config.yaml
experts_per_token: 4
normalize_top_k: true
balance_bias: false
router_noise: 0.1
lr_router: 0.00105
vocab_size: 4096
norm_eps: 1e-05
optimizer: "soap_variant"
max_steps: 9784
dataset: "wikipedia_en"
Below are experts of layer 5 (counted from 0) of a mixture-of-experts language model. Rows are named router (the router's row for the expert), gate (a neuron's input weights, with its number), up (a neuron's input weights, with its number), down (a neuron's output weights, with its number) and show model dimensions 64-127. Each number is 128 + 24 x the weight over its row's rms, rounded and kept within 0 to 255. Numbers have three digits each.
Before each expert's rows: a language model's description of what the expert responds to. This comes from a sample of Wikipedia text that the model never trained on.

# expert 37
Description: Conjunctions and connectors joining list items or title parts, mainly and, plus or, &, but, including, like, commas.
router:117142135104093130147121111097120088124101125174106103122162100092127082069119159150120161098087110137146163126143163105089090147137109118114133141128180142160110100110134098130138119134153148
gate0:099110095131141102111133109161108093136120144187110139057149141111130118109097151131149101148081094134160116113075152105074141068116156095092108105145145113109117093122150095132171154093098138
up0:125110136124133142138109160120161128109115133120138102127159147133148113109115110137118136159180139118153152101106129141166153142139134085095151148122124111115119101130144088093149127188106067
down0:119105112093111108123162148107180104101107124167140125078146115134116075142070151148138153095130136138126137122121203125127114087139107116144116111148135099083173100128108132106121169157116136
gate1:092142167062089148136184167140124140126077113146086129090134123090130144124110121130097102130082147156148120123135114116131126157136094089143155110135172166144130132108161108161130155130115088
up1:162149146103123150118159151122131165109170104147116117143119155112113109103110107186129089137124154108148125124125121102160127142133095156117179094167115104143108162124146157112117125133158089
down1:100109125176132154093139144138149114134146123111112103137131134144115100111160144110105120194124095132143127139090065124148110131112144163150178108106156123134109130127149137152132138092167151
gate2:124110112130115164141073128111086155167135091153103156157161124091140099110127171144106157151120143126142160110159151125144139104146085102081139125172110124109153139071111144116127106142140157
up2:114144125112094102138108116098139134110146142129148127112110149173106164110169113129095118118114122133122118134110138131114110058127152144117098138115111119153060126147158165148155107114130114
down2:086127121087147120158137164125157136174145123121134157152072109104158165113146129140162094154105131117157153116106177084123139111104148119144155142103129141147085163107125131142153076127095142
gate3:100097124119142101117124150112096129119130121097127148137113148148107125177153124159116132127127143131161104111193132092104107128143154145124163069115138131135117117138148131123183095112115150
up3:157105146171122096156133126130126154100138097094119124131128118137193177110135129110193173142122140124142099166108134120176138113142140121145116158122068119090146142128093130105148136146137113
down3:105083127086165165131115127139094145127134126112133125155098118201121095148127135134095131123132129134126135119119123128130095134130138131164114093125124102169135101128147159144111078120120138
gate4:131141124103114123141142131086132141146158118115130148141119140172140115116112155150112171133157136130172131132148089117130096141133130117139164115117118165123098094130119131146123124105074132
up4:131116133138120134103149127126106105101073066082075120149124155207153158151150140159116093127129125114113132114092142139103127147157140072101105115151181137121116121142176161178144115132149092
down4:083113102084165126155105102122146108136115157111147137135098144092123110110173114139123088147126142091114130116139137101139103087115138107119120101118149129139109120123151125172110143126153121
gate5:176136118122094091118104159124121155108152149155145143123089138127162074160147131178115127141153114140126124092091100143101092153104102136093107122132144128157118105138111087123159159155136176
up5:128111145131083116109119150139133129142109120139150104110104120137141107103140127118147144134112119125103106152132108121144176158143136157102110159113144112208140115151117160127128106137130117
down5:096115147153130129188172112118076131110152132188130144132139113111131112109143126111124153087110136140121130151176100185096104166089122136124066183129111158098098101110136139090132119139161120
gate6:133078117114096130122109148138179114124133175112110106128109134152120108112154098177140146119136124130139161138115111088143102118082167167150149096095131164182158134131150155050161102157173140
up6:110136120131170169133145126133091155140062103111177135101101140189093150151140137161129125137126093150140128149123129106109142130166129119124082187129154113143122108162135165114176142121103118
down6:082119122102095116142129147113128167113123145149131107151157142110147149184143104131107126117137117131090119136124124091112156158150132095125127100092121105145103054120134150126104108136147146
gate7:097137136094136121114176137127132125138151137132122112125138109124151121113142148104174180110127142078124140107099088133095156101094131118086110120117129160155158135114119094160119085152164150
up7:111087130089159111143160130157126123087123086103096112132138119144135141167083076146131108153158097104120116131110138136143131147128099107168174106112077126167131125157158124136151132166129151
down7:162134131092141139151139139133142103145139109142095151143106098123131102112136121116111133131151129113128132095110117203135129162072129121154140121127104171194141111150145128122135123112144098
gate8:136125164085104098111172144123132145103127090108094109130112097111149099108148111148136143099108145122158137096125134145125135141122084122132094153146077147135140116178130115151114136102140169
up8:107128161153123104118135107130161129145183148080141130139113122095106130126144139136113088083147186161113146127135073146132119145160119159118044105125137153119129178140122120107124132125079088
down8:102142141110104097104131139138095111102101112180118113114123147111127072131147120119127122137150130141127103117082117101104089097164138131115144116146103146126171086146149168130114106094135099
gate9:095160179101122107155132156125136108155111111115115105091157131117138149134112156130148140127160087163163159152147113106106127144101158118153146122119118138144151155091126149130154127131136126
up9:127132113118122157121118149100168140105096165124090134140133094124095146136160127136132115137143142101185092148109146129122130112126145148121110127164156129152150109151124099105102153124111132
down9:144139132141131132123126152099136145187145146090139112141116156131131147122189085142158126146090111088148130152128126129121156093128130116131098135102116145098120113104169114107170100157092164
gate10:132098138159111194175090167153112146114137133172141123142133140148185140158132165134129096108124095169127162124114141105098106159101113155092159128124133093122090107147130136157138128089150089
up10:139176142138127111115165153096140152102128134161079139126132145134136096123128101192132121079130104120109139105115128150123145172166164155098147139153176135151100121150145141137130106121143113
down10:170130126118147109131156141098149111145106119098146127121143108159089097098131141107162125116141111084142142107088130133133093116139127121135083090166138163154128105094084160129109134132156161
gate11:096112120129120129137142142141129144107099112136160117126118125159091114108138133093105132121104124098135094089152110182078160149137112126085108156099110147115129111066169112108102069154157159
up11:114071123164133139141132143140101140154126119117153185107110113159122132129092094164161091114154112103123138107124121120165076150139090141122130114102106139165095139173163158122126129122121149
down11:098108122153160132133072119140109096136156091136120175096121158124146122109070160153126098142200140139087112122134117116118139123104138169089124128135106122130096127140124147114103097101130098
gate12:111128153125119120137129102119126147104103110160076112123088114102173100107094158110145134127147087175128100134079127106099142147108130165143100160148185078105166120117136087134104145141114147
up12:088117135140131157114179131116130172142102102140125135125112161131126137140120133128095108117127140134134111177089097100122118132141138113098119143161161147072129160126126135103140130114134115
down12:134156142167127098104148120110123152149132117133133145109126110114141118085140148116108126099126139116124134135101075128087132112148137161129175140146098103122110120119154181149104103129148150
gate13:089137148125134147108156092131115141159113117083144155120093121160175105107142083119124153130104131096084112161121100121138120180148093114087087125154098122135128089095151131114151099118118112
up13:177123142107137101078125183099110124134154098118159098100131112113133109165119111105068096081172076157147128155128115124129105129135125152131099134128109146114117105142138118119137108152132161
down13:163126153159132136149121103139152169160125136141101108153153126139106107182148156161136133154185089162106144178112145122147117144168127136156131145129091124122148125134136150126128135160084158
gate14:123196137152177111105133114132119152110142098122148160144093128110134079084143141111124121150119141133130151135149142129123066090141132111100141097101106133116132097142171130081132086149134131
up14:080102149118128111149179136168128132102146149122149100128132121123095106132166154075151150158139144112155143101082144126133120106124146128138131127117121144137121112081165118146128087143086170
down14:118080106105105144142103120102144137137126143145112153165187138081155099136110082152145126108100113092108097170116116109163186107122104167142153104125139120128115076142134121135117094136149145
gate15:120067174110106117135107116129121133140144124162118122135145183142144129073130154110174119154106106115111112126164121123145139150110125094135100171160145118065086133151134105135130110137149136
up15:091093144159097181108149115194136133159127078106135140167113166113138129119135120153128124144151136107133170138132137113154134117111154111123106148156089118135144126169118116127124122103125112
down15:096107144157131123125130122113126128174165121155162160112079104117115156164170134120143134123092177143113135111095092119138107106126112117132130127149144075150115149095147134135086141096125131
gate16:138115136133162152118094121146113099122135142156086145126118118142139118132143136139104145148145144113141112140142099109122158098139163158110091153139091143155085137132085138092177127115177159
up16:127112115142141179115126078118122086132085163129107063131163180146109127159120126103132101109177161092097154120169148119132126145142102114144159131161146123134153149146165096096132143137141081
down16:122185136141160113143158140146133127099131120129102087134113097125127126165105074108105116143174073136140133139120141167163112118098128117097113106146160126163107141157159188163167114087109081
gate17:101131149139109093158125123117117147162144125155131104113094152119103145112095161162133141116110142110105136132134140142148112112059127141145103133087131090184133112132142120160114166131157143
up17:117134138138126122065173136120138108151113148143098160141096137117163117159124146154115100109114136137151139142166108175142118128156121164138098159113119132111112164161131174145081121127111176
down17:112085145110161136122143129141088086140099134151176139104116110149133163155116160145120144116140138188150116156112123116105122149155166159135115087156123106172126139113140108128147109153144115
gate18:118170116134088112133124142124157135139091115144180109101177111158117085109147152126169117147111093115144115103107137166165095131152139127175107141139084129110136095116141140147104157110107134
up18:131150105148124167119123145166132135106112145144112090118174131090156127150130156132136101102092110161099145157119107115134093143140081108134119163089154108131110098126117084136137133122106123
down18:135106101181104185150140137138115090145139128094158170112088123124100137124129077140120108113116106115152158129121134116128119121118127145139140116105129153141174101123146155143121140097147089
gate19:133104083153142120118092130138153083137131155107111104160138114127088172131094157156156142177140149175133127151118158116139083123149134162102126095122146127124106137105134115157137135143154152
up19:099117136062124161133168089112099144076129135154165140117114099148093136130139118141156151182108125139119126144122122119149130119131138111136104115118169095157137105153153120139141141142137115
down19:161102149088142120109112099105105144134075152148139125079120139135176110144166118149138189159159150104130131126091132118128115180113111130107127115111159148145105150119141133149114104098140102
gate20:127175150145098160130126077153129127119111114166113096120150106104137074110113127086121106141144153127141134092145109088160079101148146147160097145090123104126146141097157129108082140108112119
up20:141152108144099127113119127133124130116128112115116074163143098125071141102133132155113096101119120127086107139116145137132186141100139107124149121094138188112130160168127138135112088112146108
down20:139120149082120114113148100128147160165166168106146114150121111146150132164119116130150118158141099112109182098160111130098114089111110084119124173140141095123099139101143147130158125135145118
gate21:086152096126154167150128091108133134131122096149140117131109159125130109144156090120115125113102106179115135118132137126127096139160147124142120090145080088143099125108097118138144120108122161
up21:124107128135140141129078124130114140098123130161136155125134131098141094151127138146146150131144154136116087149108152095124120080130120115135105140121098152095119144139092161132164079125131119
down21:128155082146103112143109086128149121132095165113172151145117137091164151153134151130119092104068121109125139126158103111139140157092111146155142092099117154165100131117121072145097132096135113
gate22:124152104128134159134109120130137115142088090151157132105149128120155094113118113107066162119082067166142121108082152156108082101122133125125160100120128133110108105137138098094156096115134137
up22:143097139162148181142122153100140150138112158167153133122149166139072162129175160189091157121140087136101139091187115111127132111140122135113160185150159164110092132135088153130120110178139145
down22:149182124160137122121145116136136096161094105163137112147124099144140147134167146105137134135133137153128152120136072163126176133127147116162126128147107121128122108120132115147113092129089142
gate23:148130111084130130136141129171113130139098076131135138119143121127178092135127166119126177121107143120143169129146135088127099177128113141143095159144105129128116096176120135153106119103171151
up23:145134122161119111078098114143147134142138127081148107130134112133149151153170102139112118112123167132153124116104132079141095158164104126135162094130153115153139161129160111139141146136130132
down23:113150124101154094107130156092089162141130111149142119122137103098120109149162108153135100064117156124130110111139138118127144150138116126165127151116133150134132113102121149135104138099146161
gate24:128142114102130118134133062076111111084142105153115084126130099102154125068100075119185150163092138112110146109168148118112099108149157116111117146161096127119154126155136128163115117180105112
up24:076135118105124098134160078111119132101151085126141122125071123099136151117132125118145120119144137112167104146159116130094134141123162184151130138132145138123145145174167142142112146120154136
down24:132124133118115107145091115107132146120141138136122116105114118154095116126125094158099131102097132123086138147131133160132085127128108160124145097082109148153180091208158142119118154140142132
gate25:100109135087138090126101119165122136137118111144137130132159129102130136122150116099125197133167136116116151180114167115115106156105130117131143156138117107113111116135091106145118097164102130
up25:114158119154130076083173157143153134142125067134124106111168111131123079130173108111198164106115095116145136106106128133091144107119092148195109133119105119118110117117134123140091164129141172
down25:097090127092100096131125162114169126105133124147120162081111102155120145126160125117094128137110124131136137089109131141098098148110110119192148114114151109147140082155159119175143106125130118
gate26:144065127117133095128117140122142140117110135161089147097090118120141112151110156093110160110098092158140108103181191100081130075123093147138115106113132121144081088133137134133120172150168155
up26:141132102102086136098161138138174128118128142129141133160137183131133149119094126149137134109114051124115136106109123104115165124116157081130175158113118079132148127129157100125096109130102108
down26:120132170123152100122124123178103141122125123138120096127139109144141112145113091124097112150146106152115146145171182128126113131157148136128127141192151156182133141121136107160155117129116093
gate27:122149130164123121130157138127095143114089160167110115153166155116157148116148093123121084116160119129122130114111185144148117097155129128139128077126120113144080123100121136089131107120115134
up27:100151151136127099143152139168122114107147100126103149148119112116112085165166145099143118117134115122140147158120139085106104118152184147103092112127157109162147145090164118118138156126121126
down27:119110120116108151099145136052092098156178097104088138151119123104094120118106149157100132116130122120122110096091147132122127126177118121134113077129143103121117133115127130130136099163107076
gate28:137130106131135096159154127122100121144114115116120150154103146077142135098110121105151185122121101113100127125125149123111089167102151127180100145100117101107148088097135097137142088142116148
up28:119131117152112157117093139187173121117069131135164130134140117125124173171151121141106069139136153135140165144117133179141162116096088135137128138173130170149093139137104175129156149121098120
down28:131105098133149130119128137162139129123106102147102093126150133134129080073106151137172136139074131165176185146124113155142148153082145109171105116151127141108114110093138133090118108113172124
gate29:141144152132139127184119141118107137110174102160153108182140127130126098123165142132142171124124153129125145153116121080150077124114120130121138160096123116141137176175130138153139124119162119
up29:103122152126126106177136107167077142111119083114124146055130118125117135128098129124114094107112133116131160111145122166122146068132135119158158148122123150137076161115102129105121143128094152
down29:117158111131123137115109149161135094144106132094125142106129140118135136113117129133131124119168136099094134175158158134115158124140098139095118188131148122136135092136110134141103169138120097
gate30:116169076136113116172115079166136123096114084141155158135145148140146093119087113118131122141155145130095145129148136156139138126121125136108111157129112104144120145115159132137131155129174162
up30:128116109134091175113082142126154121134130151111155096157119112128114121123122110119141109118158124191112125120139147132138084115103096124130114124137118120126117124158127118102143081111116075
down30:114127160118132146159153127101132114134156125150194147102101114171086122141144155115136091133127125149111137130098157110157124171086140151133125109147136151131115147131136107138161119129085087
gate31:099145117129172077147126126121153143136113182122114127144114124114089132113107193127096137129150143128153129104125119130153131102150138138134124156136103132132128103062108164153157066127144131
up31:112112147161089140137126120127133143189094095097135122155147102139151154114095161133142123144128186120129117177167142095136121151142147109121130129194087125144134123163135124161168119170090181
down31:123114113123137116139113120151167150134167135136132113162136089112109076143090173088143155087168141124131106142163181123138093161108114118102122135121067148144125112123122112130093144132128145
gate32:122153108097123122142126157093143113119127131090135111113161110130159172114122132118129192135143098123117140125101108128051089185126106183132148108111161119144116156113137073110130118155137144
up32:112142152152091153108127138167162104103097132163147127143125137143088114173153131104144082117090089122128111104142136132147174037138114123101132132150099150172116166152104120150152137140135115
down32:123126106146131126123143124137116123145128130161127105144128152089144074099102152121117126113100168151097153122131175091167108141158111129135095141148120131164071132111119095139189124163129081
gate33:095155119128143122108141110101099109188126153135119078139145100131137103129140137141124121134117103159096138147192151153137111160139141110109083107144149117115129140094129110103157116155135096
up33:105157095115105132105148141122137158133134173115131109142105101158160123139122123157105141099122105175090165101146158117116103087113083134105117161165164095109128125182131109147126121103093124
down33:158117131133087145112143129149139128153172120145152121124111190146144130141104155129132155101113084128129176121133111142092119135166089128111159120148135097127124085136161094149140110146120115
gate34:112185160147143137167165141099116148123105110142113129138127118083140140116117132127131113138138151098120138125126129166155132171162123142153152145116110160079127143135105173118128145119147127
up34:173116147154119130101108108130088124089096128147187131152135168155104133096128115098096119148101128129120129142124118141107107112101133127107122119128131069081094112107142139145142114108125155
down34:056090126134136106128140141116131164147128111131133153146126146110122145121090104142134123148141151097128100109147108144114122130098119129142088122097112110123128147135082125101118120142120127
gate35:153125143129130115103106133086145158137120131156161167132149123103123127144089128139159110145124129091172097090190142150131162152158180135114127109141123100125116130104148119172119147119112127
up35:093142133110120106116114106126119158148125151080143158127126121159087130121127136167123117126100133142117126138179150110095130169114144141105083136098143158061124134155093125086111153159098156
down35:107133117108154112088131139148103111168169117152149128132131135148118141133136135146163126141170111122153119115099128131152085147136162128198122086142148071089121110135129141125137131146080081
gate36:122128166137117140130120093145129115119103119127106157106123107116132145125105111170115123117123100146143108184090129164106153130139121096118136122164114135120142144159129193082127124106129168
up36:098134121126112134100131109091165161127140118083141110110182120097148089133200111078131115140153148124112122089142136125148115116121109091120148126127137117149095102101104157072095123100155143
down36:127122151103095120115125114161066107090120160115117113177136110096115132130084104149150098086151138138123096119115116081159063123098142136126114154178157136131109133159126105117128143162092105
gate37:150122138079122111126101129081114142105181164118128127124099124121154132116066133098121150141126144130144132134080099164076133154170160095140121124136142133130129130144142124082184125119167122
up37:155122094149095122164122156134121098134144125148116119094150147105147136182154139141152140183153139150143101136152113094135094175123087208098145097118145103112134133152128110108139106154160128
down37:116103123069093119129149100098160081141080135132139161141116141138144141130101115117110133097119183091144133168118115169132159134100139108130069122152156134167147151110087107137141157120113118
gate38:139112115094161152096160120111114143116158129110067144146084118104130137159097102124134123116105146121127118134129149106114175154124154127116151089111125139121128131109153109137158091101130161
up38:157148109114110122130144127147105151101154115081143120119118118125157157131138159152103105134102134129126138138129119122119140117138181081154113096135114114129119097152175103188117121152144129
down38:132144143151146144154157182139071132080078137068099138133176160149114151176111131140119137134157139122165103136103152122085153156165072113132146090117145112130115127126113168135130136155130134
gate39:118113125097163102137120118120128128159135107104131091148129135096136122163157126125125088119107134110103107163152147105101106133105122133123121130112072154102139132135132157102145149148140206
up39:084115158105148141127120134091095149151133127146154116145166097103067147125128106136096119145158141127084101127169106151148114134113104123105152117131144149130123100137135128134151079153101062
down39:094073128116128142102108131140145100133133130173078124140137103124132136094156089105144102141124134157126118116131135137109140129129120144146119137111080138111162149139146116088140104171113146
gate40:116139101122141103120120117129108090116127129135157123116117149095149125109150161110055163087127127144100139122143192144085115120122135169105113116117170132125178176101138185120108116093146140
up40:143146129117108149125122135138133109140091076128102088137129157132155144128107158118144156117127094124100131127108150141079140089122094082155112110150174122117135106128126106137150132128143169
down40:151110154138156121104104109122079122124102152085098122092105049147141145130114131124090138144126159096135133134155142120118084153129132078129111128135135139137159091107114089137134118139129138
gate41:186132125156122121124141141090135120131153153107138099118125090116134117125122165097142115147127105128106083141176106130144175174149140094160088104136111125152084109125160159122132211129096103
up41:131134081058122138129101132114160179137119099140134167137171152138162164167118172116154122132095124105106109105131154140123149138134115125120146123116094146132129154116143106119119150111169174
down41:097154185084114118111128105137146126129140144152137133155167126145142090118099170139153127110126125084092145109101116104094157100095088089114098108154167134126101117143159132091124140188111148
gate42:126122168086079131165123121101144135106136125124175108111130129156169110120132151147140150121074104163110125075126124122118125119077113123153140116157152140098150114105129129181115106101125204
up42:117137090148160104092141165141134134151135129122109131113118127155133137098137125154111132087130122097110113118139082104125132130136088094143108138123135134108149118128096152123142173162101121
down42:111177124123136099127111122169123162130112127163117070146170124131097124142125150091135132067111108140073137142099097121110102159100093145143143101115112166125139137123122131137103159146122094
gate43:132118091130087113129142114084112093140167175149132133202157120089135146130138141133128117106096129149134109156127164145106154183129151134125197150133125116163137093143107140096110142132161155
up43:135111084086143096123131121166109127168169138121112074131163148096107111138125158113099172126135099107139092111109114150124139141105148132169147173112163124125131095105165123127115169115104121
down43:139140126157113137091110082152119138133095118130137117152150112095151119110093139148178136123134113154117102150137119129086103157124144137098144144097091153175151144151161106111166122160125143
gate44:157123088131178112150093088112120100134129093091086125140125150105131127096137147156119115119065117112149102139129131123114131090088071125146115125153148137138090151174139105125114124135163138
up44:129137151156142111140124102102109093161115103126124167168107099124113157153104153181092137143088131112087107142157164124096128084138106091116134124162159153112129142165136114130154122134115135
down44:149119107113155141105155118135122097145139133138072169143116129144162093111132138161103113094148096112122119153108120125160099123128164156112129161128185122151157159120125106098160129094125149
gate45:128161140138158132119104073149143128157142117139158146123115120120090097111165108128128179151101122095135149144087142134151079147162144165123100071128112145120086123137118133159126152150141136
up45:128118131113103137110115139128108172150138173133121143149112175153103144118152149116127123135110110121125122095108138174132119154170147125157092094083109108101141126151153110139156084131085168
down45:120128136138168112125074126156112106144154132099139145122130142173184105163129170140146175145091087178132126145103136157103117155085152062140133119100114108164118105125150139114113115111134104
gate46:119142161186101114181127116100124134107119146150111150105112164148123155132123131136126142112153106124107133137115098095111189109129118124141178166116158130144151137109137087110153145170118129
up46:123146157112121111185085190096145158114116125086104128166122110128122159137089102126129152106152135140145112113140163138155135123116144157126130168133125112099115124132128130118108127146178165
down46:141167093175143136082095086145154132117105118111105148141107094132108137151129134081130165121168122170136128179117128134159190127101107150112147154142195107148137127137086115140111124116118128
gate47:134131126108135164117124159120080163132137120116135148172130146146120113131114164130093139111135132098119084092182128116113127177126166083132152088111091113129114083101159094085126075089160183
up47:093106107137131129129133090111125108120120113119157147097084130126110113115097159194124126124084127111101114157169139102142105107151157122123166077083155193101090150111105108104111152134143120
down47:112148166143108143122147108130179093088098120171090128150126147145067121164147072147126125115105119138124146127123127139149104109104147092104164115150163161123169193129108173149104122129101110
gate48:127107133147102119137135090103139110110139125120136151120123111086122140127131102148156139109126118122148100128153132119154098064123113174121125134110185141141092116126132119186121139112159148
up48:133152113141121131148123126136081140123158120140118114088100137150153149085146101114132145139124118147160065163105159153181110119120141093150088140127131136110105104137140116154076150108151126
down48:134128123159134143120157142067139133106116141123116147113090137138146143122071105096119113127165153140150073157188136164096150084151129149125099125127161087152118091119137174112088121129114138
gate49:124103118163121130079113116118141158122169075126105145145138128158119128113121133159129153139127126118114151167093138148058112138131132126158101097093137112146134156109150154071073128134128142
up49:137106124125144116093109130125071128130146113132110155110095124142101159108132132143138134106132103157161104112126125113174186131154106123098116146127150101135124129182139126183106151135096137
down49:114112143134154143194112098107119145117139154124142088108129143107083109100111079150145133081094159140117108164110127135148151137125123127152128166126069132110172169135172115127089136153133120
gate50:142104155102109138100118086136132181153142125140093158095129125165171142087100147128151145134150142121123152107177170139086133139123122164126161116103084137135114112132167133161112108157157117
up50:135158103112117089148140161159135118135148152114120156128134110101076128115103174138096114094101085139112142138107126111070132147153123163095167149135174144137137125120145110111142147094152104
down50:139147118129141122081109125156175105104083144128108149145117117135132108167130121132124123100121137154092183103146128121125177073153120150135114137138147106106156165128117144156083146139106108
gate51:163168109163133137125094119135131089130079086151165151112108132125118141095145120095152142131111117131125117143135149161192138128152140159132127123106091148157121154136075080167098105126172142
up51:157101127100128110098130136101125098099108112127183140166094110135150111134063134084145100112144147130093103129146168096138115139112188096134122140135111140132116139125136051185114135116089123
down51:119143112160145103102098127118113107166142128101173098118132122149141113141125083106167153120109153123130132107134124135133116083089165072127130140185106144155109127135120071118115157133112128
gate52:108126148150159137094130138132144149097143097144075115144180124129115102113125177139152108115139165176134113118169139128130133141115154155127159147093165143178147128145124097154098093138105093
up52:126127097102140090146156160151142143143114071147130114110166097125149117141113126107118072073119111116160138131121179115135096153115083133142116103136102133094090119153125138151117131145101136
down52:117142099102122153106120134114108155114052136138142121128141166163162152159094168089104135124121127152127077131128121102080133098125111133138161149140121173098106132114131093123150132141126122
gate53:163135157085121167143136093143137089126100152128170099134147090114124124154123149139118134115119126145138090114159157151154134154156119134112118114160112102089093137090117169164085131155144178
up53:168156199099120151117157152180106114133145134107126122157115158129096156129152133192148132114106111150123092139118128117164132162120104101136123120156133140115158071103106153107099137133128109
down53:139132109111111102111123124122143114132142115090151134120122114105127142154091144140095077095140147119147115124150113117103116079149113171123125062100135151125130152110089132105086179107154189
gate54:154091127151144102149151123108142100093111105126155080132125099137127095111112154078170123170147122141144124125117100116121145122120103119160122126155178103160150143135123119120143097130190061
up54:123151158155104106171124171162109125123131112128138128114120137132100093098143107166125168133155117131137098121066138121096083132093146163145120158120145116098119118136081118164095056115116136
down54:142099155131086130123106150062132119137178127121146139101120113162131125105120117113140129129096167145124083160129115188158126136107148124121135167146154076106138131138122107115120193133131104
gate55:125135143134097105131114099118152103097106164158175083107138114097108148120150122148094114140099206162092144130147118124128102172128129090127116131113146101126150141141095149121141129147139129
up55:134136090125170115121149125129126091158097133151076175128119099134101118130145130106126137132125117106135118161158095122121134089141153155095176090121099150125097147111140138129136157102110102
down55:180145073164127192065112116126183143171143127121118149123136122132135156131147135110147165125116109133159107116118076132127106097124116162125097181118134137132112128139113117141111170167118149
gate56:141090147134112142111101151132148073151150160187141179163134166148128100143087161178106121131122114082163169082160126148096144136152144144102169108108176086162101108109101119152134135128102113
up56:135096088150123113110138137098155129085120155156100134156107124134143117156157176144170185120133107148096097099128154119168127144143075144144114117129144099147078187119087108125119109118119114
down56:118142123148130121144154089173126122128156138135151065146137160127156124137118130139135172128128069097136134146093147138124093117156062068121165164114088128129117110123144089095117111136146133
gate57:146126091079122159151144121123138069110139148141117140123100116114153142148116119128115087099145131142116137137142150133189125147135120123173177131148158135101146121094103128112130156145118111
up57:122132121108077076113122137131104100111162141112129119167102135133162144124108132188151145083146143096182112128090102101144092124133131096168178100094119099105130127125131149102145137148121116
down57:113086136099122134116144146112123119143106096179138116111133151119120141097137108118119169155132118169080121124174150123146104140142154138105133141137166148159137129105099129135168153116126129
gate58:169129121127089109115135121134144130118145122168089086145128092143134078111131103150087133138105107129134175135121122113080135141127138165073112120158137111160090161103084145105102104137157153
up58:113127155084123101163137130088170100103188095135114137161142117103156091112148117120122127103163096132111128121139130085117145061145150162096145167114117135130113121157137117119116164089141095
down58:154137113100126129160136161132150069158146124129139117119173100119152155089079159147146111104129149108128093106119099141100156152127153099160135149151167172106114131099110140137087147141111123
gate59:141132155097161169110160136091155122167192102104105164113158127135129104118160160132137099130147136126092156104117135057075128171139100125123127105121124145155090141161110146128105106082145135
up59:142127111132118115165169181133142157175116085148103106131099074111114095094168149132087175122137161134101098112126133110133122175132124139144128120109112138087156142120111113139112089150134124
down59:184132124107128102142101107137110165145114146181176106176133096139091164116101112170132114077161110167155092152119115098125124093099135158151148104081112146158145106148111107115148112111132122
gate60:105124135164160109142118175160137106115087132092109118141118128092152105133111087158127121116138117143127135140142140115143161153127113099133104120118100161131120120144104125117107142095141094
up60:101104119118111136151146165115127158145127151160123137099123149107133118133121147132161110119119133146137130091138121119082137111172143147137154130129135116169115188135144169144109187119135129
down60:155134140098078150131121114128135157122148153142141121156091117138070169111149196139105122070120069121125146162099170120129127097156113140163151103103159130120134122135140134106105135130094165
gate61:104117072124142133119164113121073104130144088133107157105116117125108125111123089141128154141126153137142135150110119117104100131079117142157132116115137149146081143104153153154126116107135145
up61:145101108145143116077176153137100098095135073124122133123166142135081100075118098116107118116153116142155120145169100143171136122163108138141178166144104141140127114106143126172093162088136119
down61:087108129082125140122110162167148179093141145071136077141156154140164143115112118125119100120143120109108126155154086095130172095125133090103123125124134114097130130151102124109124108159137148
gate62:088143152103121091092162125143099104133099099109148135145133150093114144134095116092118165135126094087182105144133109129140108140101115089120158129114081116115129104160069128124148141111103118
up62:141138102156129160167121114106151118133187107147150100145112121126136157128103124136090098161137092151129131144140125134109089123133107110178112130104128136143128130102116122116116122116088192
down62:134129160143116070128150160116142114112112112146128088164113100130156166099102085143125107115117146165071135106174157126091114164154109192158122123153132142135180109134110106116109078102121125
gate63:129149141156081128132138139118120113163130120149101183111167118119106123078103121147084147163135069119151121112157152125140109129116087146140099157172116176121132165141172144098141136135148156
up63:113111114163097142128129130110131117157100112148108153080137114075147124092138096166140058127174141116119137132108097128121137114106156079117127112099142147093133113117140109084092124123097132
down63:130112118119160138135152116087107112090105099107119121124090136119133139073183139117115104137146108120126141156129119130080131138153185144171123173103184161124121138126096116133146128129138128